Experts of a small language model.
Size: vocabulary 32768, 95.6M parameters.
Experts: 192 GeGLU neurons an expert, 2 picks a token.
Below are experts of layer 9 (counted from 0) of a mixture-of-experts language model. Rows are named router (the router's row for the expert), gate (a neuron's input weights, with its number), up (a neuron's input weights, with its number) and show model dimensions 400-479. Each number is 128 + 32 x the weight over its row's rms, rounded and kept within 0 to 255. Numbers have three digits each.
After each expert's rows: "gets" lists some tokens that make up at least twice as much of what it gets as of all text. This comes from a sample of Wikipedia text that the model never trained on. Tokens count by the router's weight.

# expert 1
router:160170098095122165101163146156114116092077093129117110164121163109107090133179148123134012081134158118104082117113106128164154108128110064137073095135161102105144090128183119135088099143115150127128077093140116091173125148088068185214114157
gate0:128145091139149197106108148171096112184107121154127126179108178153141151138113156109089140096182134095135123127179099150139138080151125036126124120110128075106096156123131130144167126130110158105085113183171159124118141163083095090148066102
up0:189127133183077077092124190075113160165130087146176124156138089136145162088148102114163182135100122163125122064142095135099120163128099123137132095107144078068175110133101205124139097083118109152143126074125133129108177171119053153108110168
gate1:118071138119123116086128087176127130141116159056099135077133120186153193130101139110185138133166099145154163152106099087187172160065101082119125081162135192149076102087128161100154114088127090096137107145140092087106097122084149160186142115
up1:148133179166093121142121080156112073099083214115075146090144092126156119156161096112104150108082141093138108177147127061168160078146096113128152148115149146121143111107190119106132113111187122125115090113096125138085132134183070140072112198
gate2:116095157129136072126085106094103045167111128153117142129144095158164212175119079168091080158131113116137102140072114151171113156097137163146104110134167182160099119138173150103141109064068078128115131095156188071089143056076083114134163091
up2:118113161127073110182142175204160124148039075084136121191159153156075115163086110135139136104100147143109113094128111120123125181190105117141086110120113102163128106121082118114103107144116146096141166162139109142114144132143130128073099150
gate3:073118069110130166111102166093179141115142180139135152149109094119087134106150156138126192144160136144106150135154174183161166061142113134071067156071097132147094141177148208081085110187092128088110108158098099155088140134090146070125112144
up3:144116160132118063179123117113081171152142131097153132194156110121113098118174095102112200179130110120124187131117114121148143128155098076076146136125163115117142131134158102117137084105107118104164090106070123069111126102145134125104157067
gate4:123192175063093109075098149166155101149137123141163084142105120163117164121085167130147113149074142151101154087167137136082122126169113128095117161166095144118139077172096127137180121183144149146119141081134150173137083110199142147139128144
up4:160104150077157113119096134173202161102094168089127069151091100156171116067119111151099101189135147190139188122113105069139151098130073084127143069134142107179164053180063093181143053063128109094182189162063137108133150118083090132130133129
gate5:112181143139140129126078164103196084114063189116142126108133133113116098117145138109162106087128078120132103077111053132163203105145112183116109114133184099125109173122096168164120107116068137143194159125091129036185099104152096136138154083
up5:075149109157130142079127129069108195103165123157116059127115154133135103153161160151141139117115084060151087148095098098097080076145178106119151162056085098119101093162099116124118121099109108191162063109211101127105119068081116145083141143
gate6:179158120140161086096105131113177088134158105151112015066125126110141133092138111066108167130159192117110151091074106161152142110119098091121116073124116100094170178078123129112058142127121167115126061121125032127105170106117107124157123093
up6:208166092121132117088076139100088136065161107084126131133182146183105126154101108165101144108132159127135139095153136102095129082143090120159078142130159112149127104099157163049100143129119119167187127134136151138143131108113094073114122153
gate7:135132182128129130163145108175152124170148164098084101144138167124178093126117143112065124099145084097070095090124187149161145104100180145118153086092063085162077154149097141136152123128094125085125102129137100142174100111111146080090092123
up7:138096163132124186089081137042117097095188103181130123082069137119105131112134076122160094151134126118161143085081089125132130138147193106125180142169090079111123149101111126122069146100156169061129121081138176102154095183095163108167135120
gate8:116107118083172077115137125142154114098134143085124135128083120143146080094078159139111078166127149098137093098101107140103105134152130064145132144146140120201150151181153172169128120166119115177146098163140154132182084127123145133106177152
up8:125186143135108084164138158146104135101133115132128156194098145128147119121139125113146174144136123184063082122127064098133149103138153154151108099074153114118167104121126115067095078104153192172201096076184139125107200141138141166125196114
gate9:147111195137065081129189111196152116137119149106162099088092151116125116102098109150177108171139154154121098141110212137080103162128085163165113153115148131173074190131171202170115146134111096122142124128183080057160125145153116158161192130
up9:144128114148135150133184068147124122076175158143101135138151150123119122128149120119036134172088125143206171171159152138167083160056118144083186109069061099146123178141142185146134073142177155130123125144117153114136077108191161155123084168
gate10:076179137059138151120130126151143117099176144112100139090138075116181099084151147105169095160120162109126153105106121140160159194121095095158157120099136135041138142082126174097091147128122093074146117140130126095137097160175193138115170095
up10:144193149127120099182129172140136179104130138244142146129157161115125128146085088103053121153091081167133198089126045176143121134216158136186114104082129139089162106059108121129162165135153118127126112095095121120103091127108120104117038115
gate11:158205194119128152085077067111143103193116129110167171182130156080164149152134185196096166149116147096150147148145086101153122165072147166122073142090139116075162081111166197129130137178100116115097107103162151136174111139146111082128129124
up11:099155162164134138058136130171155085168190083075123127140134141103164127148126078131209073116126170149108095143132137134181139168101121187082110080088121113185114127201124113086111160129151147172191160167118140148122137119061130078100081172
gate12:214118125105172156082120094097104152111155177106110122137132057115082102216134184102124106139090077090114162180159090104151122105097102121126101126133175150170111141079160128151093180107104122107081142129144137129059135117117105159129097118
up12:158168099102112139083122122070095165093106110067121081144126135103123149105093129110085031167155156147095089115155159151139111153107113105154166094088118125075115094113116079151147190095196102081114137195174077150145123083083121199145135106
gets: " ", "0 ", "\n", "1 ", "2 ", "3 "

# expert 5
router:197150108119127186166168077111069108093011129150160107192108131132124096134143182111129161073091150133156117072088098203108127114083151086123094145074166098125157146129090117126153126113114149134157065090075095113168159143069103175097153097
gate0:159160171134151198083089141151120146155105136147147106115103167147161086188100121100096100159103109119082102182206114161124100080150144105165092144047134116158142115103147108089128093138089059167090120080113127098143146147092126115154117125
up0:078103168128126157142101155154062147131147182079091141140110070082087085152061104121158180087097088129220109188113162130133151101154076113103168179100148106138141082092086181073213111133135175175140116134115146170128123098120134158096124119
gate1:105191094153108118112129137142120123140100124060102116124115206140158064178148159097169145072131122118119149138096128120093090048132114144121099160101128103128102101120138182123128110161128108155157101159220156160094119105118158178123098154
up1:093149109137176101141138132162154113127131105158184140152142152134094151108179055115138091135096150162108099087122178152096176118180127100146140131129116111121167134137167134148075116125150160145111127162170141102075151101143151128129085123
gate2:134162134166121099164132174097138115157071127147145132143173100108165142082156105076165138137123179105154168149053127142127132106137104096096134123132134112151113160169124125165167121106109136127122132134123066152133139157099140119169153188
up2:165175079096120146130185093085108162167241089172098078130182122187087165060100135092100097169175149105078105163192156103141127181083133119132095171187187157093102112088117126107065119157139138170146128151123161123117160182122196122124180083
gate3:125146077098108172135079057119135149092125164135140112083119146053173162188114129052201123124163124122108121112124152091060227093137090151071139182192175138151157096119047189133107120141116158231156136104174124088069116138123084161153098162
up3:184094109112116051132149121159118089114099079142121101153125109141148080112133211160121060110117126124206148078139130148179095159106180140100110143158132145098122137141140071141119171126126143137069129067154146154123169158122141145095159150
gate4:101107170133127172173101100116142106073162116115137118096120126167136113086073122113148179129071167151122114139123099130147133137146130119124186121089154115103134154126178175094122165172105061128128082093142081211138142109170131083028112094
up4:102155153149124146132166102169139133087153129164103104191074123171111164085202124114112181172178077091110096099173144119134127122140118137105090131088095131131160172169164109153210128129166123072129119092102134167132163155158115131092136120
gate5:115136120121121135182155120106116166124135180083126126159203168110128120156147169120104088167162088141112097161129089116119151199178186091172138152093104137128147117098118088123082199105120080093127131094074082131119063133100132064104096136
up5:133181143105148136112172173138098111172189092129068138123073127080113159134150108083096143150142197181088191134085163076160161137115122143091150144158163112150194171124175111157112088138087123131081111160127139140161149134044150146175157106
gate6:173152158153111162046124128159147142079149135158166121190065119097163148106099131145166154127102117122081143115123165106111177089156139125082132065128169179170102107163138114152139122134108068086126155160155142125171126136156139074146207085
up6:140129110150144145101134135163132155120134135104141065110164155114143184151157148162115124116151162183088170084082180098112161100097136087123139112110126167162123112138082131140161124146179129140129180075115135111142146154132146069161097099
gate7:113119165088117110164086149131147115121167153154164149105109134111152146132148118115109092158185140154168092079136104122122174108177209110150155145169161105152179195103152172183213108171162086139176097097132124150121129112102119128096131099
up7:134097107101114118107097117104188124042169148146107145154160160115153099111156097126136168096123035107126112173154132120137151161163060136090120130105055148112103124133193120111182139068083093109053083133109101050168129114163142175120165108
gate8:136159135106094060116119222136181125116117174073180115141135120068161136164151133112158098156162136206179144100149162109155169068171147150114067162136132144143119129111056178140126129116118132119159166145181143130087124131141126156157133139
up8:176093132128121138117113173134089109136162098121111152076123132151148086093177094128076151153089145107134159144136104169146167129161062149218116138095131156111111158098093114131111090082113124077115154130166162149159088115157159123165092158
gate9:077118104155137137173067135166117124122110132115125140208117155116142125106115124163142101087157113123147112182081110157162122090085151126109125108193092108174116107169089168157132159144155128142169149090106109118130119097095140175124168188
up9:138171157151106140135160123130093088114172192134129150123174085178118129128113135119120165094143119051064096101141100111153129149163172110104169111125061115102166203129116125098143135136118096112126065117146129155120120125138162143116135121
gate10:132125128080069118091098112125064112098092149104166142090109139143097151184113117104091180095105157139136131162079133165168142107157200135118126130129176103067148133146141081136058130128164109147164097097123129082134120140140144106065106105
up10:125112072097156124153139154119110141100182108112111130109135183161131104108157064132061119103186176147143172108127144074129126142169080095136130151130089178083170058152159215101162121126100105144106131162095131127171090139143106086118137142
gate11:164081120136146120136146114071087155078154102111136162144125143096178056105175070129077125120115175165132145081116098163122157071127139174109117092118153104099118094070125132138079159149151155108134120099101100156120098092176148096155089132
up11:167134132102096107134141170202129125126077176123145180145122125081121106071095073096098108136108165134130069082122200126118139129146108088069229098130074165103151106143151107113153150101028175091137102148069117054095211150141159151125138166
gate12:133138098130103147093144100154134094180140138168111099144084148134143146063102148113124124141138173104049127122107143161044162160147120101128118152148113145208137102115090185190081114128097092119135159148046104100123131101067128139161125023
up12:119071128114122123098123182131189104169074117105090101123139110088159187110120082151108123127086143157205168128144077116167100141162126158125122145158114125092119104093121145157128084146178187120157199172141201171096104068141133115118110091
gets: "the ", "of ", "in ", "a ", "The ", "for "

# expert 9
router:210121138148149129109098131097106115093099074154151098180169137102140126138136162090091115124180123147179086126124091161190162181124113187153114126123107185121127155100125127134097153034135088102163100071129177227112163114122114184165136146
gate0:144101106079136048120123161168137177101139105132166097151143113100082089107153132124106157121118187133156149175126143163206135161130105129145075134096136096179197195115153127101077104075150121100099096131112098151196169144137073156102127154
up0:111100089095160180149120129113130102119149107137076159075118141154106083098140121143105097161087159113097173135111131133092152129166074148155153139128176168121141152135134114106158117155124131122128100134127135088156055130130125116075156099
gate1:095093140156095093064163082115173109175144136172139131119114170070097134134148148149111150110123122128120125150180107132128112151139177186120118072093081201144104127125112092126086161104156193152123113121078138086066098161136138146101167164
up1:135118118097133145134151164105084121149117139152187115094157120130126195115147106107113084186148128149138126142078115141118121100093106072116130207135197106155171126142154138151123176097131114097134095199139095137112128144082214123184154099
gate2:109166096149140067125122193104135167106138107115163113113170165111146133101092168102137144123121170141159149136105068112170175157102090124145126127104163102137113104138165109142106140076124089169157096032120150147129114126145080108145135179
up2:127124145091140144071149065138140173133183148166143054145172189132146113098165089088110107104109095126130128112130132132144156100131058189101134091114054134134104120100122124118105136089089211143092173191105072118114110135145142080106070143
gate3:156152194139074073066117162104154157062149141093123100181075097123116088149166116113180106151024136107180099082077137102114121145155159191111187101157126075121115171134152153099159090131141133125120137062172089170090157102152129150137179091
up3:138120109075078078129159157186033129118126164165108183113151116081098126116095115181120107108176091186137090162078107108113131127127070120126228138124124125179153079164173108188156155172140150107144116118071122103102153148092116162088099054
gate4:164120098090137152127120119152166138104120163134123101148089101155109141125132104119054136122148162200109156147106106106088197170173103158141104123155159151166111167114155179121132142153155094122124187131192137091145121159134113172168133065
up4:125120123166095086084160139062102125163074161094097118117173136130119124114144147096151149128106096175178152080116087160107110080214125090077154132107111141156068187135150070120110116131145113123147204086130132106112103120158110028170122090
gate5:109070155177060098066089199138124139109175114102132144146163180123100131052110140119067101156135116180131138153154139127123136159165099122099113098145110096113113163155117070134129103089114071085132107084122161118143146139125129105069167121
up5:109099126158086119161103102178168167136155101116105110149124150185152100095154160174111083155132089157063118121134069163128070157137175128045116134129190161087152108165133137129064180065077110116158109062114140111119142092098166090070133135
gate6:142161180107111067118114160141102151122141119093159113167115144102130045088106106069119098096133048098149075118107088212149171210138135096070177056100130155123150102124150125147095110096102136103096104155160184120089166144127081140128175118
up6:116095105132152105106076083171122119174150077140150050118126145071128098091137132134139144166107170157113164132173115064142038123162123133104140167118131157088172193090101085081093151057151180094099071130174162121125198107129119159151160085
gate7:166088158090142138105105139154135140158172120086119145153118120075136073130128117028146114150114097144149136097166149140141144102128156118105123122172137103154081127138219209132121087109092054138110124119115107124126020114120103108173135125
up7:128151104125088168183164121123122095108131091176115143077114142129185152139084133131089111105166101054088098143166155136167133167130134092096114179180083138168092161069101109101122160083119114185095132159094119136131133159158086142130115154
gate8:182153089165156118061142100063117180111122073044191122165064084162139118135094146195111137096127081127132141149139124134147130108187144139176156098111069205132131161175131203150121134094146156118121159171136156089113153193152180115159210129
up8:189130111123143093141135164059108159139154182152107144130150182107168121114179099136115135199132129121097130114136044109127100166105181129196142157158134138125144117084175119171181077112092118154125075084157143135114134050075193155121067102
gate9:103091112126115064136139148113169123160107176088186107070079097076122107170109129118141171170203136123130097089074118081145091108142156094125123107109126119110169147129138089118075125164106109061196121099103136143135177110194153154138075107
up9:177163117133146148069136099085119120172165084141150103121157158121120104056135187094162115116091124139072137106077194154115133122126165143153156060135081120169124144150070110112105159151113183128142051185174143163159093123096121129154145106
gate10:169114094158133170096114148139095148114162126151144125076105139165123107124146148138116171065152150145092127154163131198108115132108112125104117130109121112139116112078125121150095164104076143061202115190129110147178170169193182141123161122
up10:111171139100144190100158085100180097114124127155108175178087164141169152106146123089120093119153117116090092149133143106172118115134158130077151076085115127119145164168062172163134073124153143192146098129083080125108147080106157063143082140
gate11:083061161187127157109171161092145131118137152152156153179173158099106104158159098112111185116129094176084144120123158122130152089139094108095143156097144114098109122103153135139166136117094142114161142110133123186166086183094148108112133176
up11:092097131142087121146121154121097127087147120119179165118196134159130178104164123103123162151113112097123117103142147186146118117112141154160076157044085177138165127075084109167132112090098157100167081119136103082099133195145151138144122176
gate12:156183123177107144203162144061127146165107068079142141093158125149103144149128133129099090105136109150082165071131094139091166141163171093131111149121136155165093106134141091165153108142114075149108100097198147184109193164146098161130075154
up12:049136169130152149101116106083068136170120107174110072133135115153141130133191095123082136105142165182109180128178166108083095156132145126189080120036122172156109152122083086149121165097059114135121112141106129163140157131145097183146110173
gets: "\n", "\n\n", ". ", "==", ") ", "("

# expert 4
router:235136124081110157139114107149164133159089141158118094181124119089155152134127193139168125109124102163172050168093089095189107143121127104103104115168094205116142121137165095077133140154205165143147103108144140116098132148113111102157126115
gate0:130122129128203162098055105083133127155096102089124138147135119111077141169115141120157086194126175170085150110190130158153166130129057152172109116124125147157123151093150138145149152120153165120095135113115105150142088148066098105118083084
up0:122179128141116155117141071117170132122100139127109135068103146127120125105094136109108128130089106092129126100068160123117158111136068126169147150136137060085104139144085132141093102152143099117132132113135134100102095103153069143126152125
gate1:112143141108134123110195103144123139161120052061142149156060135136159083195107175105158186150163081113101153147106168151121086160058118129158131101129170123097180123120094103134091209132126114153096182107094121087098157096090107091079122149
up1:178144172149187139092085113122102158125122115100091046140150095079167090020222126138150105081080158083141156088095135164126143070153158141137121095055148024139129146117164157133164078122146152076143116134108135142141157117087173091072136113
gate2:112142129147116192117108080134118089106132152099129119142094168115110130130137162149076115078155134132074101115134168187211150138140167137109107098145084129193136148170140156153043095139092153170116161162101184177151089145066112180151093105
up2:088161121099174136094159093127147130138119181110157114139148125105114095177092139114159137154182100133072113168083182112125125161144112077140150092084172157204075098123104141111151131147132139148084120176129102126126164154140100135142159078
gate3:145090121109132136133074115140161128144099139104166117134092136142097160092111129130136137081137099142172088163070100190132115132136073152160120087114115160074132097077154156114135115095119176129100172153104091098132135166110125123086149181
up3:109131066080107093129170114149140135102100108149135119159137174114121158161145123079197122085127142152133087155111103126155101161091090106131177142113119112076140106121105156143167169110133142195091125112136122178100089121037148168113096080
gate4:106078132088118084112138122141174119132127112116140155178127092102142158137164138088116110119144118111145142124127189085126146141159129118116173141110108177137149211132131165189132111170160170153130102107055154054150166178135106152140132159
up4:114143083152124142143124107048128148086093131167108093116150162101180141149118140135143088101108134141137174078138087116102135107091087168131093084163106112119112125116119077158127148135185127118127124122121079163214131105145075134117128102
gate5:149083120104102093109086143140143152121163107061153172187127101177150111156124101120141136147098083152121101099100070148101051148114124088190128112060093105191090088073153157155167148108154139098134100145093158073080116191081143105132087170
up5:088056110099164140109144149113122139185172067108108076098131131181043111146112146132099108171081155124119164097159126200122135165115147160142124109137136147071120112109121085122029152134115107123198132139169141106185179154115116109152131116
gate6:202127167177137084062091117169069197122129127145116136140143167076150166116115156109138115150114150072131103167124179145078139162146133179153152092131174164135148050175128172115146156129117180120135136114178159100104173098091134135128153084
up6:155133128156112159160085134088077095127092157086154086166102149164165102120120134194109172120145143174122065138142152080121149100068098083172140195151138122088107113077104178144124133101099128189102114192071100111108135169085096119097179126
gate7:177186162138052160126126128091161117143178164143125116141164080121145106185117060062163168120147113100105140146106121151107086105110144084143117123108125171099107149149136171129111138180156106077111147122105116132037080174161137112146080162
up7:148179123092117164123164185142140087159092138118102149102171097123171161097127055162164106116111075048197129129148119130112104151153135110134199077139109104133111112163063140147156135114085114060185148145138177139086141095110131152126122146
gate8:114103112140173052113081121156135126096204151145144142121080126144165148111147097167168146082099083096158113080109158135166117124139063142135171158131107159108170133123166144138102135114125144126179156145092129100125135164163169136112169139
up8:163134164123181156131136122166175171084126072123174102125107106165138145123170086098160089145039141175107161139109110194163094090042114126161175129138152172081103136113140133125106156040115080141155108123111083136113149196175081096119137146
gate9:180145183128101142116076177145147167154074096162140114177135102068135124142134165108199127077124110111122116132101125137108123139213066169081157148143159151197149117140143134069158100116213118160120082126166156148181079077139115109094175065
up9:163119143087107160204147090122113150104120121151122078160154104170115095163100160140113170122109159061140143124124156100121135212048150112132116164126141158142163129150108160148119143075112103159137105125150135130175121094148112122099142104
gate10:161129150126111175151137079089128109099130133097107101149056090090150086131161107106107194125164117088113099185169151121166109098161092121135107125117151166136196047081132102090104102131178134142103098067130048176154134121156031137142080142
up10:175145145138160172117164165115157133104123137127141101211155122136150094098152110132131095127127155164121135127153134122159137112138110115111109139117127090092097207130129153125162133186132148130094116145086165134083169166115100129072185197
gate11:150121128132083125116135085141154113098162200082081157165072183075133153119118085117140190152159106156112149159114128113158214133145132155110056176140185122149184144089083098106128125128120136146145135114085122123070077123088146164144083119
up11:146165100154126142147114161100099130176116101126142120140139148117108129161115104117153135100125140097136100117099119148115059104185153108140175145168083130145087123183205191139093187103144191117084101112090087143107109158130170092138072165
gate12:164117148155144162071128060120147152161119087154144138129104155101129111063128167181150181193133146113195165127045096113116123159119166142111137116124154173108165077105142138139106147144066113114153093107109176163143134097115132144096103202
up12:150126138183113142090140132054161116149118157115161150116145098163129171173043112134139135138088077102169119090111142104226164160135112088155074153123134174166124090162104095139123123157174111141160101150137142099128086169184170137168134166
gets: ", ", "and ", "was ", ". ", "is ", "to "

# expert 3
router:203089134159059105175124098140099116140093102150159081190118154139116140182141190161185090100118042133131147126119154137154102108109097125084103134104113165138215128135188167128174140163121156153083097094087108116141121155114122116145144082
gate0:120073146159121171101135128098095155160132171153120101146141062113096124133090175155154100086108147149161087142164134139163108164118155081105145148134110175114166138127132100141077091099110148071133086085118133103182151116144112063107140036
up0:128132151155159109113123140164098129172147142146108105102146111163161117128127132178123141161184050131173174163101131136132109063054130096099120184217097171180096131137122084128141143152144087078149092103099165119119125077138099165163111121
gate1:071127077107117145153135153167106128085128173147078070152128090152191156147133099131093134170108185134124197139115142129093122094121172110108155157160145084106134162147142147150165132130090126171092151182095100077113148179111166118134080079
up1:141119069081133133139156139095094112177125082146101109174161196156085068177107096098121134118118107179169129048117169114137143183092150126121138121107122134078079117121105114122056106116152179097086165113141118146151109190147194097074124134
gate2:107109157126169134123089189143132133108106120119119130121114081132102095125160206100171098179177148202082147152098078175179168079171085109131069094181171152117149138067104122136144153121136111131080125137133184153148178140100184138162124125
up2:137117116096122137146137170122169123147188147178131115131162110172154150128150114127134131138162135167072136124130120134034108136074128158145162093202134129089101060134133144095127121103122124107142118100135190107140159142137101112204156123
gate3:117113131084114093138121105098120146224091138135138088112109111109124142120067154138115119118130108158110078124178125105069083142118143096125106115136181174095134131064138080096140107114129161116092092096097060112109144149204121128151145090
up3:126192121130149157167112109125170155134124077126118126108133108117073145107111087076129102122134123156141110138141076141151103090127100180113088157153123151144156172133110124153134111134144129151145133114104119108119104093107118155109107148
gate4:154136142081131166138102138116126142120106099149092127167066126126104132172099106095141113088147057110083135159144132177163193101129167100171185102114080064094146248132114149089134112105087115153079086171122132152116071068180152081063097137
up4:150121086130151151074080142174169130149152178118099148080078156158115130103160089124136154129124171137083056106130137144123087076138105186141131189095098103112113172170163089160134139143092074132116126063146096063125125155131116114141167206
gate5:148160133103118201133066161158128135130143133095151131182101148153121096093193168127126145131137109132070145144189079132130193104111139116122123111185194092104107106129157107171116102157109086158158141143173083113125073089131124134112114134
up5:107143126076078120132115124128095107214103104175162067153193091138099125194129119097125116157146075107125137066172101147100126128165133129097105144147108157092144092088129131125107090182200149069166123040126129098152109134089124127149200130
gate6:162103119164103103132083161144109123089113084187145120112092150104122084123130158167158128146100159152146182148115081178185145159132112070136127162110120181142164127121112098111096125186188142120114169138123176083076136112157111140125100117
up6:103126136118143126156059129164156140133097142053100035083170147180153101124096153096123137116163109125101180155072157108143161085209150151153102146132118152098147151153177142113132102077147119118156145140134113191145173138151109148114123087
gate7:150032189103143107178104096104166085117088133082159100107137100148144088073081118167080161171181161112106115115149151192120122099132117087116073125124128107092138092100202174130108097103158142162083145108129147099116169091152134086116166110
up7:138163155111096084114179168078154107149173149135148154095120156138167134106172200132129110128119141109096170097149080145133132173100119129094157186143165120127214074164116142113148119123130142142176128155116177148143088141108143106188091142
gate8:142172137122149156080073086118078144123102112146125179194118149062109081217122111154112117126058142147133136124124097145163127163164110107115180149112075049127121109090096129183143135096157146167131135102110047082171168178096113075090098132
up8:162155105179139071090103090132133126122137123160092108175079174105170140187106105139086115148131158108146145105136171095140194155178150181124131170102138169188195138117105128180133172077099157128184097164157096127137134169109164138137128161
gate9:187089189181032150120188160186141111149124133130171076186176124147110122137177126187158143134155156089086204108126055175129116124153092143186064164173153144149134158135164065123127161171106109127094093111201136108143124181150134091098162152
up9:101145191048105134162167172160164117162042123178111101147129099099122144083118114179107120102142103141079108065160073124067112098134179141148094144121140109158155163093129179154091098092130124158116189181166130154097126115067140136116091121
gate10:160115192110094141104130108102137114142148096058132147114171092130153122161095143162160098123132136101146117149127126121144128118173123075121119142146142161151165149092098168125158099154085119147137132047103127125085085066103064164161088085
up10:121123118154152136089069110159128101174073074189111069156117174132148156160173119067141102073161151127205176103204152128144117085107121080162149109087164169112132155129149108143132105187112080146130116214140133112104051116108105107101087128
gate11:102127123080119140135099097123109092137128148070084127080166075115112139117095183120167153129182142088094164104158103116113192104157129132081114125107088177067117132148140093120159131113083134144150082134138124148078133154151130142197124114
up11:141148097152124144077167064111160102119060093117166103134145124099133150130159125127116148119108146168112184177158150119163173094098089210138065111151086102153117170150153131109130141178130059149157118122126169125102158091143083078165195087
gate12:131183116114110121183141099184084184118162103134161095125145124111126128207083143148197159082098153087130132109167101122198139198208128175116139085085124117114129068180166120176156122097163134137158102103150146078131118130100150099142169145
up12:080101091105179132104172132164145159085130130112122133133087171127098164080133187136168062139169106095147155105157132202107148093137169078124101132125096085125105143105084166108115150141162108103136221151157112114092192124102129082154100111
gets: ".", "|", "–", "201", "1", "200"

# expert 7
router:201133123104113138133163131104104100136155157160161084205125066118091109093137180101132119131116134155145116122138135141104147069105151137143122119114146092172127101136145159125120097106174124147140076098097090128117208134100051117147136152
gate0:142153151088105122156112103097129116163189125117108081140123086143095130173119147128098116123086073146118150148155140121146162109121052119138120102109083064193110150143138126091118103185132094126069164145116087124110116171154107121114202076
up0:119097103099118107114142135150126133113107086171126146149113197178120139074131085160098134146143168113134149111096086112144078143144129157063149164150129118149130108151120136141187149136115181116141117109048117161219112105118072142129097092
gate1:174152125112154057169129110105122074134162156098111076168130148211079121156124144127083099121175081147086124182142133107097151153136136140137090131119097096135141125185205207164108145087156078097101183128142138155102120149093086130165139119
up1:113125125115128152107183145098109181165099115197087122117144140133106082113175134087174166080099121139103159073108152159155079171130145153092123122167169138122175109147111167168131147155111164192156208169073132128131121183175130133133150125
gate2:151101103148138138136118136110159094134136145079176104135143140127157168117114087154098170113168144151120146182143094117129092089170151145162108156150099166132140144080129089074114141024141119125130165139126211081086175113170144117159201177
up2:105126129128191184134173163120096137163075130071067146164134120216125141156166079105157141151124119140122120165131124167150153140123133134158121129149102096152103143097147100083124120107145085151126200129074121122148154071128120136146086157
gate3:122110060183104207138127089164110136142146118198123108091127137093148113118165147084096129094157139085221132137075121135137140098099136118087141123128132173169095109137069149098140037078149113141141113126113125084095121094150145105121042170
up3:107130069164097074137104132135139170119120139084076131076124163094129156160087120126123186165127119142125088120152136073121103137177114087090104132209114141137128103119088131128153163166144202095115130135163147136093154137121087109138111139
gate4:147126128128116201079133112112096195135109134080152117147148127157134124085149180100169117144140089191095122216126069141131152132113138152122165091123230105145146123095150067136153165179122092143142162078100133093111169125148133124100109136
up4:133143112112127094130084176151078160117131153167080096109154129094088099164110117103102140070139148101085068155120110132112055087148099148114135116079103083164110109109108135082155144139127113142112155120097078136138073113130098081182137082
gate5:123157086086121112142155110134084109149067192124119179128120140126130096100129101108151088155127098162107138104095145156107111185125124135142123165184150090124078124124138166112131050103111120169109093106113124075105152127140155095098124090
up5:130129119131126158147136165095128188181196111076108075154154174156111136131131161142133202150073147162123152159107107135145113103144129140116119134138165157136129203157111034117154160124226104157115083168133134099104137124105100138148087127
gate6:140115185144103093120133096141151104143097123152111097094138115128118149199108214113135154122099127119108110138104153127114192177100087154143132104148143121175122083141119123137091159109140173138123104140120160113139212161086131124106156101
up6:215164103153153123110115145164237121135134139127131122133167113131108090164123093199132121130109092129189131077102122157177190112098101114130126099103126119150182136167144188160147114139136175120037120125123160129155162121136121169126170162
gate7:153154127103123151114115117120163160085138129119154174121137136088118071131173187169150092115104118123128123073112094048132130084134123065131161126151154124120157114079124113168126168083087181126123128114050104087182110097117087138111147093
up7:129171141113131123110098127103140168194105191105160107103151158146153161178152135140185102133101171156143137093129160122062135113122134143111127102160166089114168116174126147158158119083108152138154119152126099141149093181115152139169161130
gate8:147114128176142123175131173169103147122161194141135149151185119187132069096138147089067153108124152098152066092140087110095155172153178210115146122144136111114074173078108174072117066122176184147122097186183145159092121110104166157178141159
up8:125138121100148187136117186176068121108182094183104167089108137207139127176127104134092130155118156184107129175073199166239142161100113220103146090098079186081151115131091121090117104098101165082123123114155127137135066124100140167090118126
gate9:141101129168134105136132079097098142140099107127136112150132099150158134105147162159084138148138196104099095149139138145056107061094190116147110122074126126161153135098087110135117110123102083078110176083166145082168106168130107152130085185
up9:102128142140155174140135102075135126185159153135116091150101120222112118089119114135142123100137135108177144070168102122163142069181163132144184117152142177107046110153086158103135164114117110145102121157113129121103160084064081164130092151
gate10:172108189134154144137237136135144103121130182152178127150132121162149155120150123127144129167134157187086189138099136102124104112098187125176139146135156066095119111152119156127149122138117083167141148111169103106109188097166127179204127083
up10:175097135139100100124103147171098134102130123146157102124146112120162144129145140185091100143144100095136117090164100115133172108137166111121064105139021094173094142161173116148142121106172189142123118108100141154149177075112123116142107112
gate11:167176178137120083134143124115138116136131123133128129131152165131127149169179165065108135062106086120166162071190087098141153094142153149170152107108129070140100112177139100067071119150160105083103094107197128156157098134155146150129167117
up11:090151117111071100125126139096122083132141152113187120078140170180115169115140184116161167139111155067085081096149180162125097094135078139129090109166109146169128102086117114159110081127102153091138110112109141079162093104129111121148176194
gate12:090172156091104079137145176141113118172095111137143194157103114143144093171130129147135112089134157140119142150101125138152168185112139161112094148122161134132138111048128121087102110123130117089145097132135095097037130109077126130113072144
up12:176093113127084123085148107195173102162126146116069050116143117085133107099137121116096122174105133123158116141195090082118060108124155097194133169147156133140096123126110112178140123157134112137087132099143180107112118098117118128136139107
gets: "| ", "- ", "in ", "; ", "(", ": "